config.toml
n_layer = 10
d_model = 320
n_experts = 48
experts_per_token = 2
d_expert = 224
d_shared_expert = 256
activation = "squared_relu"
moe_layers = [1, 2, 3, 4, 5, 6, 7, 8, 9]
router_score = "softmax"
normalize_top_k = false
routed_scale = 1.0
balance_loss = 0.00675
balance_bias = false
shared_expert_gate = true
init_std_router = 0.0105
lr_router = 0.00021
vocab_size = 3461
norm = "rmsnorm"
norm_eps = 1e-05
tie_embeddings = false
optimizer = "adamw"
lr = 0.00177
beta1 = 0.95
beta2 = 0.99
batch_tokens = 65536
seq_len = 1024
train_tokens = 475700000
steps = 7259
dataset = "wikipedia_en"
Below are experts of layer 3 (counted from 0) of a mixture-of-experts language model. Rows are named up (a neuron's input weights, with its number) and show model dimensions 0-39. Each number is 200 + 30 x the weight over its row's rms, rounded and kept within 0 to 999.
Before each expert's rows: a language model's description of what the expert responds to; "gets" lists some tokens that make up at least twice as much of what it gets as of all text. This comes from a sample of Wikipedia text that the model never trained on. Tokens count by the router's weight.

# expert 46
It responds to: Plural s endings
gets: "s", "es", "am", "on", "les", "ons"
up0,145,199,168,204,248,209,220,199,204,186,186,187,230,260,203,205,199,198,194,201,240,254,217,205,178,194,229,173,211,166,193,163,186,232,237,133,211,231,185,204
up1,200,224,201,198,227,183,172,185,157,206,156,227,199,259,206,188,203,199,166,217,230,203,230,215,228,192,237,216,206,146,222,240,139,198,169,198,207,218,179,214
up2,186,178,203,237,216,193,151,188,185,171,185,211,182,198,211,159,147,237,244,188,169,168,213,237,252,185,212,207,125,261,218,234,184,232,240,244,235,255,224,206
up3,191,175,224,169,290,262,180,183,206,193,190,168,220,242,176,230,189,179,192,197,255,186,234,217,210,189,231,197,223,161,222,235,199,214,200,219,230,222,183,168
up4,157,176,202,202,178,164,151,161,189,219,201,147,219,237,192,185,159,217,176,204,210,226,201,211,164,180,186,207,222,205,269,243,143,212,279,251,233,183,160,258
up5,178,176,217,180,194,185,223,217,156,140,180,207,169,200,198,198,256,154,213,160,201,216,211,199,139,207,170,189,195,157,256,223,210,201,212,220,165,184,187,203
up6,202,204,213,251,245,202,201,248,200,195,186,200,219,217,206,223,246,165,276,196,220,141,156,222,163,178,195,198,146,183,176,267,200,187,211,164,219,187,257,180
up7,165,211,155,192,273,232,221,174,182,176,219,173,274,262,185,207,207,183,185,185,185,186,201,215,196,185,206,180,211,266,158,180,179,240,222,217,193,167,232,217
up8,226,143,184,158,219,201,172,177,176,155,240,174,219,181,143,153,178,216,230,202,204,192,224,193,162,191,213,182,199,218,240,195,193,244,202,199,251,208,214,201
up9,165,216,194,182,224,180,223,219,190,204,219,193,220,246,164,157,184,172,150,217,211,211,199,259,188,174,240,177,226,200,193,211,171,273,163,185,185,175,251,193
up10,221,200,124,176,191,216,197,180,196,191,186,183,240,205,197,179,152,184,140,190,211,246,205,188,193,180,179,167,184,248,174,202,203,248,201,207,246,172,204,234
up11,188,217,181,162,244,169,208,207,187,208,157,189,223,157,169,225,174,174,182,224,188,171,181,265,216,165,176,168,151,186,182,250,234,178,173,191,226,233,257,202
up12,227,208,214,155,192,207,177,167,203,211,225,190,213,193,189,241,204,241,174,127,208,205,158,191,220,217,195,164,197,195,195,207,177,188,195,190,174,181,161,217
up13,158,202,205,205,252,173,213,178,186,190,178,186,178,303,172,252,198,196,222,208,197,166,168,258,236,140,230,208,223,185,225,188,167,207,212,184,210,137,190,228
up14,161,239,184,193,195,160,198,198,199,173,234,178,215,219,185,305,215,183,190,162,194,193,181,222,214,226,190,184,255,222,220,166,198,148,259,173,167,191,214,175
up15,213,163,222,203,243,238,173,215,189,137,197,209,180,276,186,274,137,206,229,161,192,172,183,259,231,197,262,209,207,215,228,210,194,220,266,225,238,212,156,160
up16,189,241,181,146,257,164,196,187,172,204,183,209,195,199,202,212,148,210,181,193,224,181,201,267,231,218,248,198,196,188,181,234,204,258,213,197,264,206,202,220
up17,179,184,168,178,174,187,190,159,190,205,202,183,216,203,176,240,220,221,169,188,255,187,167,208,226,155,212,153,229,201,207,207,216,246,187,196,213,180,170,219

# expert 7
It responds to: Word-start fragments, numbers
gets: "0", "9", " t", " T", "4", " ent"
up0,147,230,180,209,199,226,195,225,171,175,186,224,219,182,194,217,193,219,218,199,209,203,218,203,183,219,231,198,220,220,219,203,198,216,258,165,189,214,146,164
up1,211,184,165,185,202,166,161,198,178,193,169,231,200,287,172,214,174,122,199,223,230,168,215,206,162,194,202,173,180,205,176,177,199,173,231,172,222,195,183,207
up2,218,226,208,139,214,184,221,198,190,202,194,232,217,121,194,156,222,119,236,204,225,202,216,203,163,233,221,137,236,143,177,178,162,253,149,185,257,141,198,223
up3,144,237,193,183,262,207,165,211,132,205,222,179,202,215,203,230,184,148,238,254,173,118,161,229,140,223,202,171,210,187,223,211,149,226,187,215,221,206,231,258
up4,196,232,233,214,251,218,160,182,138,184,183,135,205,217,167,222,201,171,272,224,214,186,177,230,155,210,239,166,205,195,199,231,167,213,189,197,182,166,222,222
up5,153,246,131,173,215,249,209,218,182,180,183,233,276,243,159,227,203,208,219,180,211,218,224,192,124,215,235,128,243,182,187,217,207,250,193,197,186,183,150,236
up6,177,190,154,231,254,213,202,191,144,189,149,212,207,222,214,199,223,200,212,190,243,230,199,226,132,190,186,172,220,173,188,220,237,220,129,208,207,200,137,182
up7,202,167,203,206,224,183,119,191,203,143,232,204,215,147,170,236,187,175,178,183,185,191,142,214,170,180,188,172,175,194,238,228,184,209,278,212,246,215,179,198
up8,177,185,143,176,208,250,173,199,164,164,193,253,234,183,231,165,251,173,203,177,237,217,220,215,233,211,175,214,191,214,266,198,177,207,188,223,208,239,229,204
up9,182,196,193,242,233,185,192,193,188,208,213,170,206,219,158,201,166,169,227,190,132,157,133,227,162,253,221,214,197,199,250,210,182,173,194,195,203,188,239,237
up10,238,183,210,204,228,189,206,214,206,183,224,230,190,213,186,242,154,224,186,237,152,173,183,256,185,195,215,198,211,225,176,187,161,178,219,170,160,210,231,181
up11,207,235,181,183,259,189,167,194,193,169,187,204,176,246,210,230,181,220,265,209,152,167,188,224,175,205,261,157,230,220,205,199,172,195,218,230,177,210,233,231
up12,196,166,221,173,188,189,204,189,207,135,195,206,181,187,214,178,170,194,219,174,251,200,168,210,185,144,202,218,122,211,175,173,217,212,172,199,184,228,175,213
up13,240,251,236,118,223,227,207,231,223,198,216,168,198,230,198,239,197,171,237,172,199,171,145,212,203,220,234,176,200,199,192,162,182,165,247,202,208,165,178,204
up14,193,222,272,165,204,219,176,235,172,176,202,173,152,244,207,231,205,218,251,157,237,187,192,194,200,197,204,185,195,168,235,196,199,198,175,199,172,139,175,180
up15,191,197,163,186,216,193,187,225,178,183,237,232,205,203,195,219,184,203,216,201,212,218,198,248,235,208,191,201,159,246,204,228,177,223,227,184,178,220,236,200
up16,183,155,207,159,224,176,190,218,193,175,183,176,198,230,191,204,261,195,206,235,246,188,223,205,162,211,211,206,191,220,190,194,273,200,221,125,216,207,162,218
up17,188,179,160,240,184,167,186,166,172,190,224,208,188,208,218,199,203,211,180,188,235,202,180,197,138,196,197,191,211,252,251,245,237,215,179,208,196,222,196,210

# expert 2
It responds to: F-pieces and place names
gets: " F", " f", "f", "own", "F", "ey"
up0,218,194,188,142,222,217,177,235,184,160,138,229,183,206,186,205,189,158,246,199,190,198,199,250,250,229,232,212,157,184,166,215,197,275,181,252,215,213,280,171
up1,237,198,195,229,208,178,216,189,177,181,196,162,190,220,191,152,224,231,232,226,197,215,176,193,160,239,226,186,232,165,156,211,192,197,203,189,169,213,203,235
up2,243,206,202,175,223,180,198,174,164,183,200,182,215,142,236,185,214,217,240,165,178,145,179,201,129,195,178,199,193,190,185,167,190,265,180,245,252,229,220,253
up3,195,224,192,211,249,171,156,200,194,156,210,167,208,195,190,215,219,199,248,149,203,169,202,197,205,203,215,174,178,219,210,188,249,240,226,225,219,186,174,184
up4,219,246,179,187,205,247,194,205,155,222,178,170,211,219,166,236,219,180,226,152,185,221,235,197,159,258,189,168,215,199,202,187,210,247,190,241,178,215,224,190
up5,153,214,220,239,221,187,168,164,177,216,259,175,207,192,231,214,229,172,279,175,202,182,170,220,212,229,204,180,189,228,212,217,196,188,241,195,205,161,175,236
up6,155,193,196,170,185,135,163,181,189,200,154,212,233,191,166,172,207,205,224,220,242,221,222,206,185,178,157,180,212,253,201,209,186,231,194,218,199,177,191,233
up7,226,236,212,167,254,205,181,183,172,202,176,163,189,240,137,240,98,175,225,210,226,190,204,202,176,201,246,191,205,205,197,214,149,175,174,229,195,188,150,149
up8,169,188,213,141,250,199,189,192,172,163,175,149,218,232,208,159,185,198,162,171,256,134,160,232,199,201,213,168,215,183,255,237,171,209,177,247,177,226,198,213
up9,166,246,190,202,204,166,207,199,176,181,194,225,185,194,223,226,195,199,197,223,153,155,193,253,251,221,249,179,181,186,243,169,113,211,175,257,233,205,192,159
up10,202,144,196,193,229,209,164,171,189,191,244,218,248,173,220,177,238,208,186,225,155,172,197,187,158,215,199,175,218,186,160,207,176,175,142,173,214,138,241,191
up11,131,192,208,237,223,179,175,200,194,170,238,265,155,232,194,225,188,185,221,220,227,218,221,219,214,152,194,182,182,196,197,210,205,217,180,251,195,227,195,170
up12,196,200,158,159,252,223,204,163,189,168,200,185,236,215,208,156,216,172,186,195,174,236,218,193,140,231,192,183,234,219,196,185,180,188,171,209,220,209,228,213
up13,188,236,172,216,228,130,166,192,175,168,206,195,197,194,172,210,168,163,201,184,189,196,136,272,259,221,211,210,187,192,185,193,190,181,177,259,205,232,253,204
up14,202,181,196,205,223,172,165,184,204,186,241,142,216,214,220,234,195,243,182,164,222,198,90,203,228,193,175,201,196,194,196,183,183,184,181,244,165,200,225,205
up15,172,220,185,191,214,205,170,199,187,168,191,199,204,190,179,272,198,197,248,148,178,232,195,231,246,213,200,139,172,208,267,222,168,258,267,193,202,188,242,179
up16,181,240,218,175,266,127,183,221,184,151,240,227,171,217,171,219,179,169,203,198,170,194,229,207,148,202,199,180,220,244,195,165,258,259,231,225,174,150,128,229
up17,264,213,174,232,208,178,160,184,178,207,196,214,212,216,204,191,209,212,208,188,176,197,188,205,206,185,186,155,192,208,227,194,147,164,180,161,206,173,170,212

# expert 12
It responds to: Conjunctions and table rules
gets: " and", " |", "|", " or", " that", " which"
up0,213,159,216,254,224,130,174,146,195,169,181,200,172,171,229,193,210,210,175,190,228,155,128,201,206,198,221,161,199,209,198,221,203,254,196,208,265,230,236,186
up1,175,189,170,220,203,207,219,203,213,218,95,164,245,226,253,196,232,211,240,217,212,198,216,193,189,194,204,213,187,261,213,199,147,202,183,222,174,236,181,158
up2,228,177,254,165,186,177,210,259,224,291,147,205,212,205,177,204,190,214,184,235,192,198,211,225,225,220,205,220,194,196,202,216,224,159,196,227,197,205,157,196
up3,207,222,183,204,175,234,165,127,169,203,246,200,264,173,190,194,271,197,213,200,198,210,184,186,192,177,190,150,180,257,186,206,197,202,241,183,216,193,162,251
up4,206,233,159,209,181,176,131,134,187,154,222,233,204,186,208,194,263,186,207,174,198,214,200,218,214,165,191,142,185,189,216,182,238,231,179,199,216,135,201,204
up5,227,174,192,173,227,237,195,227,177,178,195,219,203,208,216,196,178,144,290,230,235,180,126,250,179,204,192,202,154,188,143,236,237,198,154,200,173,210,188,196
up6,162,231,196,216,211,156,175,214,173,183,217,205,201,201,205,203,172,214,260,215,181,225,177,248,190,249,195,210,193,204,196,233,134,202,192,193,191,171,201,167
up7,174,222,150,200,191,190,214,180,181,162,183,191,253,224,167,172,232,203,278,210,231,183,142,217,137,213,194,227,230,210,199,200,240,168,152,232,165,239,200,233
up8,246,177,242,209,184,173,213,202,201,238,148,156,288,225,192,193,220,181,205,198,136,190,193,226,259,202,197,203,215,263,170,222,219,216,215,197,252,212,253,185
up9,191,231,200,257,272,224,219,208,195,206,215,190,219,152,187,217,162,169,202,242,231,207,206,224,224,243,242,174,190,228,162,167,175,208,179,209,118,222,162,221
up10,235,165,204,213,212,189,201,243,177,169,246,152,249,215,221,179,195,180,226,221,245,167,199,236,226,223,188,219,223,226,178,228,180,200,190,186,157,162,209,223
up11,202,188,209,227,191,190,162,191,152,186,219,203,163,166,230,188,172,170,235,230,220,136,135,210,214,177,199,186,190,137,218,184,200,207,162,154,252,212,233,161
up12,256,197,250,182,223,187,193,203,226,173,235,170,200,167,250,234,203,231,192,176,201,210,140,214,217,224,178,177,196,206,181,190,221,200,215,236,190,237,254,236
up13,191,241,134,128,197,189,181,244,199,236,186,201,218,213,239,196,205,155,212,218,219,155,203,202,176,163,200,206,174,205,183,179,210,177,207,179,201,208,206,182
up14,170,242,219,197,187,218,206,181,213,197,151,200,179,202,169,220,235,244,242,217,197,194,151,149,219,209,242,224,281,184,262,192,186,202,208,231,212,183,212,179
up15,204,173,171,160,170,185,174,132,176,215,274,231,190,198,219,188,227,193,201,184,161,224,216,206,187,184,173,178,131,240,178,256,189,230,198,207,153,114,195,242
up16,257,215,172,205,223,142,190,278,136,188,190,147,210,261,158,182,197,215,245,226,192,171,199,217,168,131,211,201,239,203,223,253,183,231,198,213,141,189,279,183
up17,204,172,181,205,169,173,217,160,180,250,209,181,193,243,172,183,183,175,205,211,199,203,193,207,167,207,191,218,194,189,169,164,200,209,197,219,176,229,158,287

# expert 0
It responds to: Commas before list continuations
gets: ",", " (", ".\n\n", "),", "\",", "\""
up0,205,171,216,155,184,177,193,190,183,190,159,196,198,212,223,200,168,227,215,235,274,233,194,217,209,200,186,215,189,197,167,223,184,195,217,202,180,154,206,201
up1,252,218,263,208,209,191,156,162,178,180,146,181,187,255,270,269,194,201,225,199,251,193,195,184,201,221,209,201,189,162,193,206,201,193,228,182,168,177,187,165
up2,243,199,212,172,207,227,201,225,192,218,213,228,180,192,191,180,155,133,182,237,243,218,172,229,125,215,190,171,181,204,186,208,190,263,161,196,223,196,190,170
up3,194,235,217,162,257,165,152,214,106,180,174,167,211,189,179,223,177,179,259,225,214,211,133,199,165,208,248,162,152,151,228,195,184,213,179,192,251,186,235,246
up4,223,167,204,169,196,190,186,224,186,213,242,224,234,163,225,199,174,164,198,187,191,186,186,257,150,181,211,170,205,197,183,218,206,216,205,239,164,176,273,236
up5,168,249,245,188,190,195,191,118,235,161,251,201,207,205,236,220,240,227,195,178,205,155,180,210,209,227,212,140,190,153,256,184,224,257,108,182,295,217,163,196
up6,200,175,208,133,219,156,205,204,198,200,189,231,186,203,199,150,233,189,255,240,224,187,177,227,163,209,182,187,183,210,148,202,233,231,200,207,157,203,247,210
up7,175,194,244,144,203,153,201,224,210,178,253,196,231,253,189,192,238,189,243,212,226,161,147,193,149,230,238,218,203,162,227,210,221,223,182,244,231,226,252,189
up8,187,165,191,225,214,169,204,227,194,185,242,224,200,182,232,186,232,169,148,235,187,167,139,200,165,194,196,234,170,203,169,213,202,202,150,213,189,203,183,202
up9,209,192,216,182,209,230,248,208,198,149,164,216,226,237,182,192,235,160,238,192,192,157,192,302,213,157,245,193,230,208,256,168,214,230,139,183,201,198,245,169
up10,179,243,201,184,193,137,167,178,192,193,239,237,195,157,223,205,206,285,194,234,234,186,201,192,185,175,228,196,162,151,231,187,209,216,182,192,191,183,179,208
up11,184,210,214,144,232,150,194,240,188,158,165,216,175,154,180,182,213,215,260,197,204,183,137,187,196,197,212,196,210,193,155,178,234,221,190,186,216,211,280,245
up12,178,169,198,169,197,142,201,231,217,162,202,215,165,181,175,223,148,257,219,188,202,182,204,244,180,153,217,161,197,249,244,232,139,201,254,157,187,158,215,195
up13,227,164,248,188,175,157,214,171,189,156,144,230,196,218,223,201,204,157,217,204,169,182,202,223,178,197,206,195,180,233,189,189,229,244,196,215,170,185,201,217
up14,225,191,158,171,180,234,205,221,202,215,209,212,182,156,228,229,203,137,200,215,260,224,188,229,177,193,182,203,191,203,147,228,151,200,201,169,163,203,229,148
up15,177,195,230,135,205,184,160,231,168,169,224,236,226,218,225,220,142,156,214,251,181,206,149,200,189,189,194,202,236,174,174,235,201,221,251,231,255,220,212,157
up16,220,214,158,206,245,188,180,110,186,217,243,165,227,213,181,211,186,222,258,204,229,165,208,207,214,163,216,166,212,256,223,167,197,204,187,201,111,199,273,190
up17,206,191,203,194,194,227,218,222,180,187,203,168,214,221,156,193,225,175,237,182,191,218,155,192,141,224,195,194,180,193,243,208,216,214,195,214,212,189,207,187

# expert 33
It responds to: Word-initial letter pieces
gets: "u", " P", " p", " h", "x", "P"
up0,210,211,205,237,230,159,193,154,207,213,161,199,196,194,229,196,215,168,257,190,213,204,201,188,213,201,186,181,196,164,179,215,201,238,249,199,212,148,201,214
up1,206,237,205,201,214,141,200,267,186,201,202,227,196,236,206,195,242,176,186,163,212,201,144,210,185,205,182,216,186,219,197,223,226,209,153,202,253,218,183,201
up2,206,230,168,196,218,214,226,187,177,131,220,173,214,232,165,190,200,205,230,222,253,168,192,197,191,166,249,194,175,198,184,181,234,145,196,226,220,179,226,209
up3,164,214,202,160,229,164,148,214,204,181,199,171,200,183,166,180,203,207,194,185,175,255,184,190,220,235,195,157,213,167,206,205,198,251,206,177,180,208,225,208
up4,245,175,246,207,199,147,153,159,186,169,209,163,223,212,167,197,183,247,185,196,210,248,194,248,170,171,209,178,249,229,235,233,261,247,240,194,186,187,191,199
up5,210,177,200,186,214,239,178,217,189,184,224,172,176,194,220,188,208,221,191,196,254,225,158,204,229,219,202,175,247,184,224,237,145,199,190,196,204,186,178,234
up6,186,176,270,227,196,163,187,130,161,255,250,176,267,221,223,247,199,228,239,237,157,125,179,187,216,247,177,170,198,218,203,238,236,182,212,171,237,253,174,224
up7,212,205,173,191,203,220,200,184,173,175,192,144,193,225,198,244,208,242,216,200,192,238,231,185,192,193,253,186,178,174,231,213,121,240,207,234,250,219,148,168
up8,188,191,192,235,232,187,183,212,183,161,226,178,182,174,211,278,243,137,231,207,203,191,166,217,154,203,193,192,203,143,218,202,239,155,170,215,246,224,237,214
up9,219,197,210,169,229,212,213,170,207,161,201,187,222,189,137,227,196,191,218,191,158,224,157,216,224,193,222,181,186,265,243,171,186,240,217,176,250,230,199,163
up10,129,192,236,179,226,196,163,219,196,202,159,226,194,199,126,187,178,187,220,175,212,160,186,238,213,162,226,179,223,194,173,205,188,156,202,249,217,165,195,219
up11,192,220,200,171,197,229,153,214,186,153,185,171,173,219,187,259,163,276,237,163,244,228,174,175,225,233,177,195,213,231,208,211,206,191,227,239,181,165,209,175
up12,242,210,174,188,224,173,157,201,191,224,276,155,228,183,233,206,236,208,220,206,256,174,180,182,169,180,187,193,148,190,224,157,257,286,198,230,223,144,230,175
up13,177,173,224,249,208,203,149,160,159,199,232,200,193,222,205,212,204,223,199,204,205,237,208,212,198,177,228,136,187,155,226,171,203,234,210,179,211,176,192,208
up14,242,136,192,192,225,196,178,194,197,187,195,214,223,265,179,235,236,190,196,131,258,201,241,210,179,161,181,190,224,179,188,258,198,272,185,218,237,153,203,159
up15,179,195,207,213,210,203,221,198,202,182,232,127,239,199,203,174,246,180,224,197,237,240,243,228,188,160,240,176,138,189,185,146,194,249,174,182,256,183,229,152
up16,188,218,191,221,217,196,193,176,183,184,205,194,216,199,203,200,267,224,183,232,240,105,258,213,235,181,293,172,190,192,239,224,173,262,191,256,221,183,198,226
up17,259,171,225,215,203,205,196,229,191,197,238,162,230,187,236,194,263,231,218,200,236,205,207,199,157,166,182,189,173,266,189,196,200,205,145,207,178,212,193,198

# expert 40
It responds to: Hyphens and on pieces
gets: "-", "on", "ol", "ut", "7", " P"
up0,158,228,214,181,220,221,177,203,140,196,216,197,192,230,201,243,249,218,212,227,228,210,221,178,181,159,236,195,180,217,182,212,160,191,182,268,206,195,216,137
up1,198,216,187,247,253,140,183,204,180,189,192,203,226,210,188,212,180,267,233,203,174,186,199,223,222,193,228,152,238,188,216,252,234,149,214,223,173,184,243,172
up2,188,198,126,214,256,162,202,217,181,163,137,234,190,217,192,205,193,171,209,159,254,156,190,274,203,199,190,225,210,213,243,210,197,199,182,171,205,162,184,202
up3,251,207,169,169,209,216,168,149,230,191,229,232,237,167,181,130,177,171,208,251,168,224,218,242,183,203,182,195,236,247,240,205,196,227,197,234,166,224,158,169
up4,242,211,208,151,217,163,198,201,174,202,236,218,177,268,209,192,205,151,191,215,224,226,225,266,164,222,209,191,185,182,194,203,214,206,192,213,137,152,177,219
up5,205,201,177,176,228,191,213,225,172,166,183,226,192,194,210,197,217,253,215,193,175,193,224,224,239,209,181,187,205,202,220,192,166,220,230,208,226,217,173,200
up6,201,198,168,149,215,202,166,194,208,222,122,131,202,199,180,149,160,163,241,179,199,258,192,209,175,157,193,188,157,243,179,207,166,217,196,169,252,184,269,182
up7,171,247,209,205,229,248,193,216,172,180,238,193,220,165,125,184,144,199,267,225,200,184,185,202,189,218,231,177,187,194,192,172,209,176,243,176,190,219,205,202
up8,193,203,177,177,261,207,177,226,199,197,127,214,220,174,181,252,161,193,190,152,177,205,159,238,213,212,247,149,141,191,184,220,181,233,255,161,243,201,197,211
up9,197,202,174,184,201,238,138,162,207,163,205,195,203,169,186,182,221,189,230,193,173,160,194,219,199,162,241,170,220,246,190,240,219,205,178,242,193,199,166,161
up10,157,218,202,291,217,218,138,180,201,201,197,204,208,253,223,204,229,183,157,213,190,182,183,200,211,213,178,179,225,200,219,191,210,231,275,197,205,162,231,238
up11,213,197,199,195,165,213,201,173,168,132,200,222,198,186,197,173,230,152,234,207,193,250,225,228,217,199,175,198,202,195,214,225,220,240,212,180,169,194,256,182
up12,106,182,149,217,213,167,198,213,202,185,217,220,256,141,192,167,252,175,193,156,214,167,195,222,172,203,198,204,195,199,188,191,202,156,151,170,241,212,238,265
up13,219,213,174,208,244,216,189,194,151,191,235,191,189,246,160,229,200,180,214,214,216,305,214,193,162,221,218,144,173,189,214,192,256,239,216,202,140,197,208,246
up14,208,180,183,181,222,205,205,151,189,191,179,160,248,275,225,244,224,223,209,191,191,156,187,189,172,157,278,122,191,182,192,205,208,188,290,153,192,181,181,206
up15,175,262,179,196,246,201,204,215,168,212,196,236,205,228,153,200,187,198,234,210,159,200,191,261,149,225,152,133,220,164,209,212,221,242,191,188,180,222,197,204
up16,191,234,245,228,224,202,203,223,215,195,242,225,203,214,214,227,185,162,235,202,218,153,187,212,181,210,199,177,204,194,230,203,204,199,180,187,189,230,199,207
up17,204,195,159,177,211,187,202,197,215,185,189,205,223,209,179,249,198,201,263,169,167,181,152,251,216,150,278,218,202,250,227,221,178,208,235,239,209,202,217,201

# expert 45
It responds to: Pieces like ric, rough
gets: "ric", "8", "us", " through", " c", "4"
up0,131,189,161,260,205,222,189,162,161,187,224,200,234,161,214,232,221,238,226,202,203,135,131,241,204,197,217,221,175,161,222,233,185,214,210,256,290,182,181,151
up1,226,199,193,165,202,160,198,209,200,184,218,190,224,247,249,192,208,188,238,216,162,220,214,258,215,173,221,183,217,168,201,229,195,191,189,272,179,138,166,204
up2,221,191,148,153,208,221,169,173,187,186,159,204,250,178,236,194,185,177,186,193,200,184,192,238,157,245,215,237,176,160,168,238,234,171,217,170,254,216,227,258
up3,171,200,249,164,194,199,204,163,215,238,234,197,190,184,195,196,236,157,189,210,267,230,189,201,183,216,165,199,192,249,181,224,198,168,269,252,248,216,173,172
up4,175,157,227,154,171,186,182,174,185,135,211,145,253,182,213,183,213,194,257,139,214,212,218,190,185,195,184,176,220,251,201,222,167,205,207,257,154,245,238,175
up5,215,171,218,231,223,193,163,174,179,224,216,185,208,189,189,198,176,170,210,201,220,233,177,213,180,206,206,186,242,195,192,141,202,210,237,221,198,225,162,243
up6,196,272,176,199,219,194,170,223,152,208,214,202,187,194,184,218,244,174,202,245,161,230,166,206,185,209,210,119,206,139,189,180,224,151,185,160,256,211,189,188
up7,210,213,179,141,252,145,149,203,181,192,226,202,175,186,126,185,165,216,227,202,248,205,180,203,188,210,221,189,221,198,187,175,218,199,196,113,184,218,232,254
up8,235,194,187,187,211,196,196,191,140,171,115,222,169,209,172,172,194,187,253,137,203,128,224,251,177,161,190,193,220,241,240,177,209,188,172,216,252,183,173,207
up9,187,224,198,203,229,177,182,186,170,224,266,197,162,186,188,215,228,205,248,195,193,184,215,176,181,242,186,201,146,227,220,212,197,183,182,176,233,179,207,187
up10,201,248,193,232,256,203,165,164,211,198,219,177,237,213,166,280,243,247,196,188,153,219,187,205,193,207,260,194,199,220,223,172,218,171,250,224,230,229,225,220
up11,233,202,249,175,194,214,211,176,174,202,167,188,219,200,229,228,245,156,236,198,183,167,222,203,175,214,218,170,249,200,177,187,179,288,188,184,225,196,212,242
up12,193,222,194,204,227,188,208,226,179,243,208,176,173,160,150,206,170,168,193,198,204,193,166,248,170,219,222,184,190,198,149,216,190,188,218,176,250,203,227,286
up13,201,179,165,170,205,229,185,213,178,183,251,189,210,227,197,201,113,163,223,225,225,195,216,213,160,204,201,204,179,180,226,227,198,243,174,215,217,211,150,232
up14,198,160,232,146,194,209,192,204,205,160,169,135,234,177,199,227,197,207,263,172,239,179,168,229,144,184,208,174,224,221,207,200,181,198,225,238,208,259,179,160
up15,159,165,244,185,188,187,171,231,172,183,223,222,209,201,248,224,194,197,175,137,227,204,203,208,180,218,188,161,170,247,190,214,208,171,231,220,178,213,158,240
up16,188,210,200,182,204,210,169,212,203,140,166,160,236,196,184,182,169,186,201,184,190,155,144,241,167,196,218,182,218,237,272,225,242,239,224,213,157,184,203,261
up17,202,190,188,230,181,179,198,195,174,217,201,144,266,167,239,212,156,209,184,182,207,100,237,197,171,174,180,204,181,217,224,223,182,164,273,212,179,139,212,200